Weights of a small mixture-of-experts language model, trained from scratch on English Wikipedia: width 192, 64 experts in each of 11 layers.
Below are experts of layer 7 (counted from 0) of a mixture-of-experts language model. Rows are named router (the router's row for the expert), gate (a neuron's input weights, with its number), up (a neuron's input weights, with its number), down (a neuron's output weights, with its number) and show model dimensions 0-191. Each number is 128 + 24 x the weight over its row's rms, rounded and kept within 0 to 255. Numbers have three digits each.
After each expert's rows: "comes before" lists some tokens at least twice as common just after its tokens as in all text; "comes after" lists some tokens at least twice as common just before its tokens as in all text. This comes from a sample of Wikipedia text that the model never trained on. Tokens count by the router's weight.

# expert 24
router:143133116119097115114162180130129085096138166161083105161153095103150090172168148163091161161127139149132147112127098080132111095115113132125111142137109101125137095106109080137145084155072121161104161154141128132115093110141156089107120136145144102100151123157163139130138116092180101102131162172107115128147155126142157140110124123136171112125144108102150147158077138156168131118116108126111152117144129136129183151114107116137127100096136120162121119174112156131112119149121162137122108131132097125148132092129140129114135089141149120144090102111130176157175126112130129148
gate0:095113086153127103138111113147153107130157120127134119144129088134139128113134117137151149134121108139103120090120114131189118087110122150142128127116131176091119113165135170092144111121102131094107155134083141082120149172110109159135121171154087132128112157131116148137141154132131077104122128118124121125107151111138077083164162130188128091099112134109173130116128132071149142099107114125125088144097152136153113149108131124156106160131126118067154099135110179105150148053094150156108135122100168141114138110136135099102127129118178145115099128118140142110112143136124132161
up0:113128107154148128122083106089168114104122112129106110135104134122149148104136128178113138162115139139095162142132138118162148056107124132124146186141113091143168137150100118092120154133145119096118111165099171150150136140137138131109099131131092162124115157123136178135111162165132133115112111104138152151128152141131128080143116107171077086087086114062180117144162082128110097112180086099156133114095166131148127121117122140147124107153094119131115129150086165115135125119134142147140137122119163127102131115097110166124104134108153142137110104154141128138090148130105134124
down0:145134052121134143107154130093118122155139113136139111126102105095156147117100158142131112121145097154129174128119170097128111097120129095145159146107141130139147178145113145127119087113170137111148145128177124178162125130144136100172101168138104137122168169116092142117160132149138130093137134098119117144154094108149099156170147133105151153124089143086165149138107156162104128112123143100132147139102109162091162140127129141148064082137128163158126127112154135122136154159107154127135183133124149126111125139133118089107119126085156165111116114132139163109109108123141094083
comes before: ")", ",", "–", " |", ".", "19"
comes after: " in", "–", "19", ",", " (", " 18"

# expert 27
router:111158138103143142139100156126108130081163157158107133131147149146145141075137117131092084187133170130150143122137148100092143116102105166078181154158085094126123138155142093133118110142106148070116104131146101173155086135092130145118160121091144166096140100120110124097091134072128153105150139127126114141153152124124146110120072135077095162124137178114133145140112121147140115108140124103131131100138111126117161137137157110101110115146096096087115103106111120156132138131089126128140109111106096139136151096119134107121118137099144165136104119129161111163142090149136139102
gate0:153130105149116158101161157143150120108120149127145124163123069141116088098091135141139116142143156164088134116165137147164123169126100123123087115142110134118086136109116162097147150108149113126097113134143135143155118141153127098114140127122134119115121163151171128106178089147142168161171139139145122149110165159131120123112157077125164104071138112105112118120073108120112146156098080079128149107167079132088123090096119128134095130071178146152145138121094125139136144114145119147144108131117096133127156123123135129164153155110114107134132121092142155159171127103130156122
up0:097098132136177102093099102121117122148145106128155155149162113155096138165127121149086131172147135108156092156095121100105122152122152113117075082134113168148158160121109081167106121124094122149140098158169097123163113101114146084074111135098095136110132098126174116157104130107144138168170132145109104113135128174188130135113098144125140149136129115097131134104159121160095114105150090097121136116109132109150138107118097116139115117164125120091134154096120169134125150118076159123127102121093149149126131126091113125131111146134123117141127127151124097126100123134187123105
down0:131082162117169108108107111154143155135126128141194136151108117126134159086149092193105153137145129169112111097111120133103157139142151156151108116123147107103139166117122131121120148145189159077145108119138128155125165133134126093134088083131111167118139140131105096116108153136085137142107142137113102172165113132111117084138153177126164105143127147136090149112136110117154112134115144112150155133117126124140080119120093125087103096162139117122138130110174101093122171124115138124115125099127130147123134135150103101148125105167141129113155167150155119107076127161150156182
comes before: " |", "%", " years", " km", "0", ";"
comes after: ".", ",", " of", " a", " and", " number"

# expert 33
router:103129114169135148110104116122164132133115104100121149156143166145114133142098178133146168143086105176139068085120132114109102118149129089120128139101157150166120135166113145093126168118152093115135104132145167123093129150095148139147132120170132111113114146149090121138179163104154114145131089157105100117096115137129156179132158141111103120127158098091101127125100140144117087107137123110108116086156101137134142125141073116133112149128094148103190160136127138152107129113135142162130168081128127120143108136155131099137168126123110102139086112064109143135153147142144123110
gate1:154152140145101144093158155134107080092143148044135109153100133126086085135112121152115142159170148141141130110097118170111140139108151143155104140126121168113124137141182136091132125112114112147175112131150134117147152122171125134142141153123115122114153139126127091104174125108152152121130124115104124130092136100095126136092124139123136158085152109135134138162168127110127121105124128120165121094135137101085082086194142149140156139096155137142110152137121064134118119123100118150147172114149141131142146103131084091146131136136105124116133174114069127117125114135117093170
up1:136093152142125137096130131148141133090175145141115100153085151124164119103148134161116093134093140087189187133177153156145107125091157165133144146138123111100114129094143106112141142147130085124155140107096105126145117124150135106081132126099153115093154129124123127097140120143123124147132133132146127169154128132141150138106168137172091183141129119155164168140168146117138128099166172096160087146130165150124130164117118127146116127157119108124085128128152081119192121133114139129122138135141082154150167136150122140161129126099138129133106152147127112079131094100113166121
down1:123122097132126096147077099156106101105108107172135121141144117058133142139157116185126161121131123132156118119113134146081088128110138154133153111152136157078099141082117109148122179132146127095114113132150091095101170143123126155081152124139140111178163129114126110166160126142123159134108089101099099082174076111141147083134141205139134132119131119115098146113118109131085147146145102151152139107133128096126140129102102145095108119116152108109118159124132131119108141163127156098129089107121113133125148131144128101125139139178153141130125118126173115137163124109107139139
comes before: "=", "|", "ed", "ing", "ated", "ate"
comes after: "\n\n", " |", "|", " he", " was", " to"

# expert 2
router:133141138100122106103147114097098135127088104141124124119087116156095090127111165121141126157122083180118157148125085096119120131146113120149129119114116111141128102149133112132200169162153126124077126162136121185154155123129136170121121085146172141108098136147115137144089126103148140110144115141153115107123145136096116140096121122152171139110116120140147158133140107112120120116101094170151108140147112129144100135181124108107124138088178120120124114144125133132140097124100090088138154143173108084109102108167167127155169132106140129116146127103154110137100140166053157108
gate0:134100147161161129106130147160134132110164142139180128140192127112152115121163103167062146157142139099113114119143114157145183130081163103113070129128146092171093159107127132134116115138077123131124150151178120101154122132138137161121119106100077130138113107122125117167122132104113138139125143132160080123138114140159141134118098140154136140122098115140105126132096118103131115157108127065171098128104147111106142137151154089155174174113118133128156130129139159151125150140101122102145131124135137094149114145136170125133160134138128080155086123118124179112122087126123094139
up0:097115124127165155157168154128172148148150109106127084128110167147138120137155134134134132118154150110097148077137127128185150114128108121102151160144088067144164141111143146116129087121129090103101149146081157106132160080085107132112138178118154124167091131168143156106123113126101121120125089123107136138159105117115138136163110113131149118156137071119161148160181115140157108135143109114136115170125124116090137117143082110153089098144127138140160154151149149155123133105123142101145156127139105103162152119168115140110148112144146167126104105114120130134141130133163068138
down0:159157148108150126146149140122096142138137147155101136114163102114065126138166095158122113114160144091094099127168148115126127075156112113111111152112135148147129103132168095140160110133109127114122159146125164129113130092170149137118131106088091146148086098119126148094166139107117147124151113115126144100093126097160153132118134137178090123124111108118115129136116127074113164145166124144156152136097100154134094125170109091093175126125115118126173121117111111121151097134180101125136135114099085117116137184104132137180130134112108105112094144147077125159139157106109112145
comes before: "\n\n", " The", " He", " In", "\n", " It"
comes after: ".", "s", "=", "  ", ")", "\""

# expert 9
router:119133119121087141114123140098113095158127106124124109127167117097105123150147125092152111147127118150091159113092167187113127139126147138112118113144125105122143137148105170134096141093132087117099117145114085131091111160117141091168148114085075124119124127145166109139109078147132108143109110113125120132152140164089135137148116135117136078068135093089144196099127147117115125158173132116110124132090129129118093124124128108199117133099112159137127098112093134110103109082159153119110131136122134131157142157149121132151115147090114120158164138146105073143081122109119127095
gate0:107114115139138121131109134150120114198107149123172159147102129167140177082127151107125104075137111160103085157176134127156097164113095116127086140116138173139142092136087142082090087102152121127120103132127138097137135140131113133164141140110096116100131119174152129113076128108139109162164109101084125128148170153145133078144113130100114163139129093112127128116145138071170137106124126128111099156119127106149133161154105121146146096106136111121111081134150114098116163099133124136120116117117148143128174150121148094138140128123117148130118138114092148162135124180133096108
up0:119118122135107120136088119124093126058089133119115155131132162109142149125092099122144130136137117155132155174112113182118114110139116108097177147113152135081115153131153148138135084135142137126149131117103109144136140094159121125123126144118103111089149131135146128134142124135162172083136143118110106124069074100070131123114141103109130166160188102125118135132112173117143103140120144162120118130178101139084117084139110115104134125167092148114147140095120159135105136110097079149149172158111122178144152148142128069109100123102131120096137142132119166125112153130117125150
down0:142136136110134157188151176108095121148103132107115153116127124113134160096120118143125130171096130106084072145141118123139116175163104148128151098113126147186148124120125141117141132116163112146149085124153094097134168126127138147140143089133150116134189108110139166148127132092121092118109132156157129136105164138068081141152090113117121131132132097112155107156091143151132123175154130130169148113146132152108097146118154089145140171144100124144107113090152109092096105121108118141100127117135113146080147114117111132084115133133136148129108157191090110176143145118126131139
comes before: "  ", "\n", " 0", " 1", " —", " 2"
comes after: "  ", "%", ")", "0", " 0", "1"

# expert 40
router:140113121090151129143134097133100111134144099110137155109110120128128096159138176136119155169104140104123111133141076112143127109153162103151133089158163080147115139116149129119130098088158150131127086098142060141098145082113125130158106146097108101104176113123101094152142111130125089107139122130145116139152105134124140147118135130144140073098137137122086091066152095162175132149138096147148139113153136153116141151134131101127151170146110128172143140137135122109123095130160147120139122139149146170117142134115117176140140122147166181140166163145099092143124155097167101121
gate0:174115095126172131097156168168143103121137149161147140111114130165138112116133127141116089128139158129164141111076119155129133154164125113122132127127131111117171138121124139120162087095170105124098193128118139114151122146160147120143129128138124117159113097132124133108132149117192130117139118127156159131107138109145110076131129185099107135184120132106077122106114123133168091137147145149089127132152156130173092121129100149087093134089144141155143133108154134155163125131132148126124108175134137114140135194098122129148185124110148083099136140132171121152124125100111119166
up0:154095121146145166136142110153139110139116121121128111121070147150119149106116113113096112098132111150163084080157112146102139148139154106158183151113144140095136145105155129076100142098140141098158093126126117126177129137089120111112118111127116114101094134105074132101157110137139122131137106116117112134136167111091108133175151138136155137082152098136132130147099093128134165094184129113135160128156134141153121126114133118112148083110135159121162151171134109082154075118121091145155118121103122108158176131132111145163129178130119110105143166118137112113095102189136109112
down0:085156066113098111079105131133132148107088077131087114118118098171123109111167106135146139131113152150134121125147128122156093147154132142148116185073159150083126132158126119144127140139160130090127137148150149093119148122137119176125100082174098121110109150132072127110153142078084136121110135115135123159142160101140132173077115120151115098142158153145112118143112091160117142143125136099149147152123158108128081112144115149091145083122131151153122116096140130141153116126152148108102107099098111115172135126093134130122121140123098077119122098134112149101149114123107115108
comes before: " of", "s", "'", " was", " for", "iac"
comes after: " the", " The", " a", "The", ":", " at"

# expert 30
router:167114149097096161103155146117134091074175173175096093113145104142102145106143122107116119155133152132106139095164158101104144158131111147133091129173136132156082125119120142151131101095129126116110120146115116128144087151138139108124168140112165162206140115161130085120116135121113114154120124129093127159146108095167118123112121124120177101152122180170091164144112089144110115169129104160167124125140106154137104126166112150123142123140139157139053117134130120149116123112160131145120118139114139124131110119140123132181109121113120148157166121135150130138123137139092159101
gate0:102137125136143123137126120114141077152108161145114118156149111145111125107157109165082087055143150083157114103140097145109104111099143121121124137097107120102111099178118091125122115137145160158117148172132110104114143169128155094138123088122156123058129111073139150109138101084114134130122138172088141134102146135115088153112089173135130126103139141130130133118146102129153150143172126087135164125115124148107140097160151122154108136111152095142151111128138146129141124134145111148172141124148103092155086130072120083121096110131115142124114102131099117176123159144136106110
up0:134102117112130152140099086141127154152176120133097134144101147177165140135138126092134133139148146128092105147140109103127122133162100153134111103151107135137137176057083086145138162128121110140149118116146104125164143110117166115176154110118109118121141113121172129136087154157138114122113143115128129142156118118154109128122174130100174156122110113122136141130138174122105164124090047136161084111133131137125099141126111140139138143101138139098126119150130133128124167095122179085096094124116179120071094125144079132083150142149143160138135150151155099110137150118137118152
down0:131139139133128112100134120103135119117114130133126143123110129149119150119147151132200129137119151150122093104109092078148116117128102130138112118106094140143115153192117163096124147151181145123126139157150070138114122118098092140105114122146114124138113145112109130163131136099154169117197124093150106140126096105158109123162111146165126111102129159145145154176087155124103153124123144108133107162101110136158115103118184115126132139114116103074147135100088124163117115109125083113099165120148123125158140178168117125129105183117147136129107113166165170089138155094128150119
comes before: "-", " |", "\n", ")", " (", ";"
comes after: "-", ")", "–", "/", "%", "{"

# expert 5
router:079123140158155119114139143098157162115130127155140095089110197073170160080134075135120120124133161096150163108161139129130146122114127107096172125094125084120127130118180117114094133148134162124093124148093149111136101138116125091123134126125137158133115190122113135069122143131111164149158084136117140088103123142127103097125109143141134148126136132108145121144120123098144121152129152108152113112143153119114126110129134141150128115132115129108181140136117080136101086123123184170169124121111140109121138123117141124107116159091190125124139088156105154079114106110111105141
gate0:111157098142172157151152129118091114082131171119162114129140131135138102113157111091148152150129115135149100116155154151142075122123143162111107134125135135133109120155113097112132120150118121143168141132119116081100171185121116118124169154160117172157148140158133124113143108091157134155190114086137120126110126152138134113130166161141149161149130109089097103143157092088090111160152143173138131188147156152139129101115141134158143138123136114184143140122152113097155149124175156158151162122097125155118147136090098129161132130123126140119121109117091165109118155149096109129
up0:103152115099148143171104118123118124120161162122176154129150125104141128115149129138133127128130130115104127169128144120191140144125088145104085161153143144108121137170140096095140110167136116138139116155129121102113147153125134092119189165124162145147152145118131107112112140110153112174180130098152097130156123150177118136112125132139135163120118119142113079179113118118089159132180115155154120147159165150142129117132140143139136122141120122175116148138135120111137126100153127096156106148137129159096182152134064142203135134137081115111123146141133158105135185132109093116
down0:117106077150131129129118108095137144097100140122098136107167118125159107085131099082137174181130123135154129102135146086115075131159147169126146138110151166131134138142128119138153100136140101139157117165130149154092148104155159129123121147125109133124119186154126079129098135131086092102079142108123095124140173148147146148150128142128110121126130081089117101146178085100110086129155157131118119103089129116110127145151124151160132123098131140147144109129127113143094107114138174152125126153108084129060137130087112124156103112139143137140085114134152150090162104143118147106
comes before: " and", " the", " but", " which", " including", " with"
comes after: "s", ",", "ing", " well", "es", "\""

# expert 47
router:159111152117153160130104126125160141172125125129136122119126154138147138125108149097137166124148102170136149123111136151153106165133149143155104121131146172098121144092085132101183162106108125124128149129132109174162105139137100156132136129109086120115121102118081119122171133129173152135120095123175110113101128096111159144139118102087125157122117136144122149148089166129149090149167116152140103114104162131100125131161091147086174162096168143104068148120125158107129122115147141101100146125116120147126112100128116131158177099168122135118151159160110141176116113108082179117
gate1:129084080126139119125158163204115135108125151169137142122130127075124130135143142130116126116153114143117103141131124167130090117157153104146113158145116140167108146156137123059117136098134106164137147166113141125119126118155138119116138159134147112172174108119104109121111110154156127158175143128129120135138132150136169102164136164129120099147113135126145150104146164175183140100160127130145105151085138103096195143118121122158116153112059115143105121091177122147144104127177087133104146125144130110143142140120134109109116136110132134098116156134168153145164143167114135141
up1:119102117101143155153132129106123133163140115140136121113127128188107119072123103148137102130149129112119149105087107104155124149136114131106141117123140143104189130099105102144137155115096144149155134136151163103093156125088115146128113130141064114163135130136147109118127097110159113144174099133120145082110155148096100130113122113148098111101122104183099122124144133107121130100153073166068086111133115116112163144108115157106137101083153150099133128114114115101142120155086170144098114134087104132151110127173162152091117118113123094145148167122162138146103138107164140092
down1:103084135131128089090070125066105135113134122137126110181132116122123091179132131134177119116094115165127169121138157147153189118144131112076139129151126104132141139116120111146109079152120170159097136158192119080153116100096145100155149119158144162134113121140148132138143121135144097128118132114145131134147137097143085138124165132126119149127109125108100126156132102093126124156132125151099115142134155141146083106149131131139177120130122102179114119138140145147143166109137118122135151180123131105118102083121120111126120127121152097140098073109107150176092135084148118133
comes before: "=", "|", "s", "\n", "\n\n", "See"
comes after: "=", " |", " =", "|", "  ", " also"

# expert 48
router:133100151158166160127125143106143168106144132125109132161079152159108113080191157127116139149141120127168154103113130193117143107113111141089151101135151106116128122131120136127142108156070127160068102073141155101113159157111121173128151136139118106112096138115112156129156113122125124117109142175158128112137097110103093130137078159138125119130117105141120118129122115129122147131132093119119101098149150087125196127111114133120154128132132121106075122104094116171108099155115136088143146175144139095108117161158145108125132138137158151110158107112132153084133137131144080122
gate0:165110124098168142131149088146195118155120159155141156155137155122136099160129148117182174141168152125108138102122117105194115127140128124126119123133112122161118174127106118169143115101134112147126129154152126130124231122096141110102114129118122122154112081123143149121105113110151158147138098152109119133114185104148148167116138119112152109129126122133144121108120138184130146119155113134081139157113165115130126111086103146154099073084097082124138151103157161138130147147113139158082136111135098164124123129131137149113138142137145113122111127133149127148151142156153105108
up0:097115136114161177123140165145097156094100086120122148146137093169113115101142120126148147153102155124171119127085118093098147135161165102118079089139119129142131137158141096129140122161115117137121128129180136150148147107105131173108180080212135140104170186113097124129145087112134112113145138117134148150142121107132129151119087162145113095109124154125135110137119091144091153152165132148132152130120136127143134158119149080142144112139130173148118171123146073128159123124144146137179118144088132132132151117132142153137079133116154119114129143110122114143141116154170113124
down0:142107111112151127132115133117074124138126135174127115126130149131115177095099121069096203112126106153148129163080149098106134077167115153125159128101144158133091085100086122128129121127106161144104158122108152129105088137145075083150125128119059138118130151112118088147095144091158106158125116133132104151108108108095129136139094133119108129114142107140154136104151119154137127088086142141138081133129129132109131117133137121098125154142117130145138116160139092128114098163135107133156129112138144155151161177124087148073156142113115127081127121161135144109119138166138147121
comes before: "|", "-", "=", "The", "In", "On"
comes after: ".", " |", "=", "|", ")", "\""

# expert 38
router:130095125087129140115124103126159137157147127154111158118138108129116144115089156157166124141146138167127119138143133119112112153127149134126093080101117122126134120118116188165126137142176102119127156083099114109165133125149093109134099090155110166091128139130123090099168105115115151107154096140119147165093089111131139177099135111125164106098142120108135177131084174133096147128092146119168136137158088149087136161100180136091129093120144132105139146151126113120133137153127149100111115133112161186142088109148125124120107096177121131117166114105162130132139173122143159142
gate0:109093124130116135177137129159123156144138145080130152131115118166138125116126155122126127123153184123111105166168134111101130159151133115143167147135090117087147158115112120146151120103124111123153146133119170143169110160120103129142122085134131151085163140152126151126100146178137139121108143170091099099113147176122128114113126147134142087133141139134132119125131150150098080111101089068142116149094160151130144095083101088131152125108189083137151148110141141158148148158130121119128150178067131138146100127125081119126141106109147104132164166124162136151131165142116112136
up0:146132159128109104162129129136115125128103123109135132179145149114111169108171090131153124136093118157120139154107150125090119118122089107123181142134092121149138093126142171108102127116113137134135183130168131135137092095143131157156109155142135106110111145127128154175122128125063120104104111130108129136141161112098141141164154123093127174098161165168084143116142157133149136142113115085146120124098159132088100109174113086134120196132121105176097126151169100131116112174132158133132133167152101115142142157147146122127101165122142130142135122110081126103105123136114116080
down0:132122145109111128159141115117128088085151117118090140121104139125173153118133098137179166117117124095073138112076104113128123160111125117101125131115113125139142129097104162124111131154129137167101191127127105144157115149107117130115106152153171126123144135160109147107140096152147146090120110146154122144144128122155118157169176075128159174128095121113110125101123125096131133139108105068095105127111146096089138169146132115136127155120124146173157048108136118169129108110150132127130152113123128057164141155142107137136146173134149155118142106165119116135162143129111139107
comes before: " |", "–", ".", ";", "1", ")"
comes after: " |", " (", ";", " 1", " $", ":"

# expert 4
router:108110073158137130149159100176150097096154125118130091141122137137115148104153089136154101112159105149160063112139132099142123090117157101088124149146098120100132154111090103134141099103153107151131114131152159123103144116095101109121099117120146146128150106148124188139134129146106124176130156151140174127106155130147153152076096137099149131124133148106140098132117123160128151125108170151131185136127155149104184132120099167124109128132155116202158139155117111113119123117150098140140134112132105121142123122119112153128069131153109143129149129133159118092151088163160128153
gate0:131161145132145158095212137158137124133132116124153136126151127099176127130136110114176128138108140148138084172141142132122109157118137105147114113097091131147085111137092133113166126162137110110130101105139136073149149127144113086109152126162149106136141138113118155134126172109087106131054117156127137147104143118107162123137086131131110122109151102130114105105120110146145096169117107109160170134095086105166144109170156101126112121133126102149101094141115129103205156104165091119119147116183148111132156133122133112104168148126134107102134125108120104117155111128108121124
up0:146090164107101141133136159118127138098152107122122116070159141116180110091106089112118127160072149115111125124123087134125174141119106144124160146139129121126200187121109114116181105179081162142144151153145135086142093139129152129110120142088105107152112121125119105143116151128120077157102113085170110103134137100129144114103155142152145132123089128150113085122138141112112142133114143122118104162137115092102112160121117124152109098124093137121130120140107157175080165078112133153157098152120087128149151119131135124131099114157129143105141147155136116147132108128158113147
down0:138141153166108112107134105142170165150150129163108140089128097124143136100135136072097127097126162111132063181122125127148166112139129130116127104130122172139104119116142082109115134157133134097083138112138137102157155153099137167157115129108085126132096116137078121108118143088169120091131112126141162160106152133098117154161124110179114132121148128136121029094122118092136135127096102142115095140168154092109118143125135137136115104123128099086134148094163147130156132129125138110162120140134120152132131105091099102131133129126085131122105116140104143129134173109110085141
comes before: " |", ":", " (", ")", "=", " of"
comes after: "|", "–", "-", "{", " 6", "2"

# expert 54
router:148144157104142115129114168135180117101125131155104084142133156119137167120116132101151127135108135127138144113121147178106150119108143130116131133140128093085151112148178117155096139171095104155130140138151141152110151147159122123137088105125143114129122135134171138113079149149145139128146144143121119100112116125090130140137127123143098123099138144105132188168129119135086144093127129079154151138178133133079183088113130094192154136089102128137181124141111137159139144162130158097134094130137135122146095085158140156080122095122185124148146093111113091156125100146132127138
gate0:143134133099129137156148112142116080129140098137129121139130137156147088121086130128128134091092135139133163052094137134094114144137120123112122150120122103106092134154146190086125150103174104151076097119129110122148159099158113096125128184140141126151128151159100105188115089131124146147149120150093080113149154144107154130154107111156140145142094144147129107136162139140138112116078088152118126123121100135094125145121167143136168160107113125146130120101151163107120141125144160135126128116111097112133092140133117136108189185104128124080131158112135153160105110086138132143
up0:149128131134123154111156129169121105162113108103100105179134131080126112113105119127144118118127119116120172089096128141101136112089104099101174104132137103128145127120161138139125134113150149118124090126178153130128148087110148095164145133122155152072087139166118109107113156138127114126153110087114139128181138123119150151116110117102136118129082071097096163104102165094138157142103109089128151093128108090109141095154129141154145137100146143082125150136126145131090158169103110117140154140122165136102130086189124128123149132131144131102088166129091116087098142125134103102
down0:137146163149137142113101111101094100127127129102152119124106111129150132107109162122156116104134137182124116134122104128145162102151124109097131128104105141154112137102134139120142094108115144107138123080122089108166102167128109103098115124120102125158061109120129142143131165126128115099104120138116123113164123106135115137145101092148168130121170104133090150074178159101142136126137113161127138091130121136135115138125104144041069104114088157071123116110122141083133126095114099121106185089120106170131160104132121172127104123154111152123141160119137079140146158129153139143
comes before: ".", " to", " by", " in", " as", " that"
comes after: " |", ":", " was", " is", " be", "rib"

# expert 51
router:123106097153117121132115161137129123111163139168048151156110142124119131081115157152121101111134158130143120126152132164118116151114142135112158127112158109151103077129174116139092115131151120125132120170103134121100115127124125133136114135097135146116109099139111138141101120170088142120116155147093108136157125100119106140134123170134110166166157104138103098156094105148123152118146163138075122165097157088078100120143097145126107084180146143109091151105101116098134148180118144115148098110082135152114146111180140119108136130097106127115148141145150104078109084123113134087
gate0:125114101084183132093121104096129095122107142088136115121105169108143122124109113129119131117087101172115092116162134149103107150143100124170114147136124162108111156104129120129133148115147155122153106151161150137132147149152138176118165120150137086134166104137150133138155118134129165158176109120172157127142173195112161092116182120136155116134164122116167089143108111131127172104110159113110087113153148134140113106147126159112117121117135111164154151113162139113150146124131158095139129099132076141126110122157129129153128119142133170138117169165106126105149155090136148184
up0:148116129118155135127117114118134094125142121152160097095120114097137132088125143150094132072133136074135076141160149128154117152158135125137139149128111129091148139159112078124123107102201123108105098134140145124144135137131115108105143119128135107128174062174082116124159117171147137143119148157171170106125148154122161132145168125130160122137162134137130067148145082133152137113116123140130129141137143083114156120093137139124116117144100120112165189099158152114131117138131090098127109145127095111114124087144085110114082160136086112135143137149141135163124117125132144181
down0:112129118141149132108039158098151116096100104178155106137133130154148106159146108104103130124131078140141146136152118120126132123145121087106162108144115151101137159141124074095076118141133101184164116112099124167114113115117122133110149124108111111167080113132116155087139102114126128133103113101123159146106123161135127079116116143123122153116185139156112154092114121102156148104138093175122109125107140157126106147154132164151129130113139144106137166122090125102099159104137130108127146091140118123147113138129131162137088161119111126116100171150134057155137103141097149118
comes before: " |", "′", "\n", ";", "–", " 0"
comes after: " 0", " |", "°", ";", "–", "  "

# expert 19
router:103109103131120120161146178148172145138102068131120145163138109158131135166103146096111124118125119157152093117114115130124073101125126116129140108083102151064155127151103132120120126096096121108163127100074131141096183109087145095121127117152122101134114127100132125119137137096155133155136100151121135116143093112130131124135101156120137141110112115152111095100155135094129150136146093150061090139148106133104148105109101155136159128114129079150124110107124153093130161110161137115129163147129139184146134110088109133150136142155138064163131110114179135150167130159136140117
gate0:149119101125159118123104123150147120129128133096146100143141136160135127114119105130138129153113133101134169097171101118128136117123103101126089121106107091118132085143097141161102141121118089113133180118174166107170168106126144132141100130128134162126089127124146104138102074119171140109150121150113095144118117118107067109139123160176143204149108136134152144137128151092124134100110093121121117113097132119069145129118097177130081108117116110152145138075147124130145184108123152114107129088113155164158158126109120096147132165129147113111130151092149147109130069133143116140
up0:111148132120122089091124102134106137144128133106155131110101162123106108152091121107111114131111092122130132167105153115150205119090120178145127100114136091177134116140097082150135119142161135157088089138139107114087095173135136103129155138124163113149134077135083106116094130153098145114091133107112133128111146114200150105126116112131139133163139098114124132121141138077133096101121159161132156146135150093159143123132117164134137080136146153122124108138153130167099108118083145185144138123124141147093124125164135132132129150119097148153180138176112123141106150125117145113
down0:145131156127142114115144119113129089137143129116117106147124101140098143102113140135114151083126183166154099125156134105133094118138094157094116115128143117147133132105115135120142102120113128128108134145112162120150113139109119130129101136130161107160094146076146126145056081131102113145145112133098092118092152112135109167129142143149151144123123085120136119101127153116145160176097158127181101101119092118152135119130165149118052108129145109149147138145112114163129117152110123160084174114124150180104111161184106164156125157189152157130101140133099124164106155116111114157
comes before: "-", ":", "ed", "ort", "ess", "rib"
comes after: "-", "|", "\n\n", "=", "\n", " ("

# expert 21
router:173094128133157112104118119130114117104100129118113104147160112132092155152123137169110116116176159134142132140126088109117115140117151161134161160121168099133101119114128164151098129119121157148096124162174089164119082113167120120133092170124098132103150111116152109139120162080170161137131139133126086127133099162157137098127104108130124138121137089124094151158102119162117113109091085088120104085131140142142147148137136143084162074123112130108076139110148129124171171130137123130116150127116119092103143107126134097128115087123114098141123146110101107087098155162097181126
gate0:130120147091142153145112139131130133109117118105122116120123139108129133086146136085173143096112108104138102151133156129193110105150112136113118103134140130155122166107173141137122096132137155131174108136108138087152131156130126166164078114171133145164116165114122158091108119121101095104133109107148088158107135132128100167138126118135138125140150126168137101197087134122102127108127170122110113146147122142171114136153142150123107136137109128143159172153169088156166106154150167097136124156153091175170128148121166122131149146155152111139167117095131122103082168151140101156
up0:132138137129102151126148111109118179131155130100156112105071130128115136154137085133091149094139145203098179142156152138110136136130136095118157121105097144090139083129134129122127123163136069194169127166134138159118122173085158165113126108119137103121104153131147125116106129110094135166133140097082144094162098090123091156144114095114109134138153111106121089100121112145119146127143140121148116119166126139091115108131151093126080122160124109145115106111149106129087130122151094144142137126132146140144143110122082109078138120119140151140153117169105163101125111100121152110
down0:100159133129136163127108195102092132148083135097162135093120123104127145109127122139124125143105145113117135116098145165142120112130112126117115134097125160136119136175167144136112108109154129120112130109139125104141144099095092184139133109111166141177092125095121116153130099100149097128074133118135134103114133093119145121107148114150098144102122107180164131118159137076178164108133131157139106136109139092150167168135120111104092155142109086129184155134076107117128128107136109145145154134146160138135071113153091104119144123132107155127084115148150135144179139109148126082
comes before: " |", "°", ",", ".", ";", "%"
comes after: ".", ",", " New", " United", " in", "S"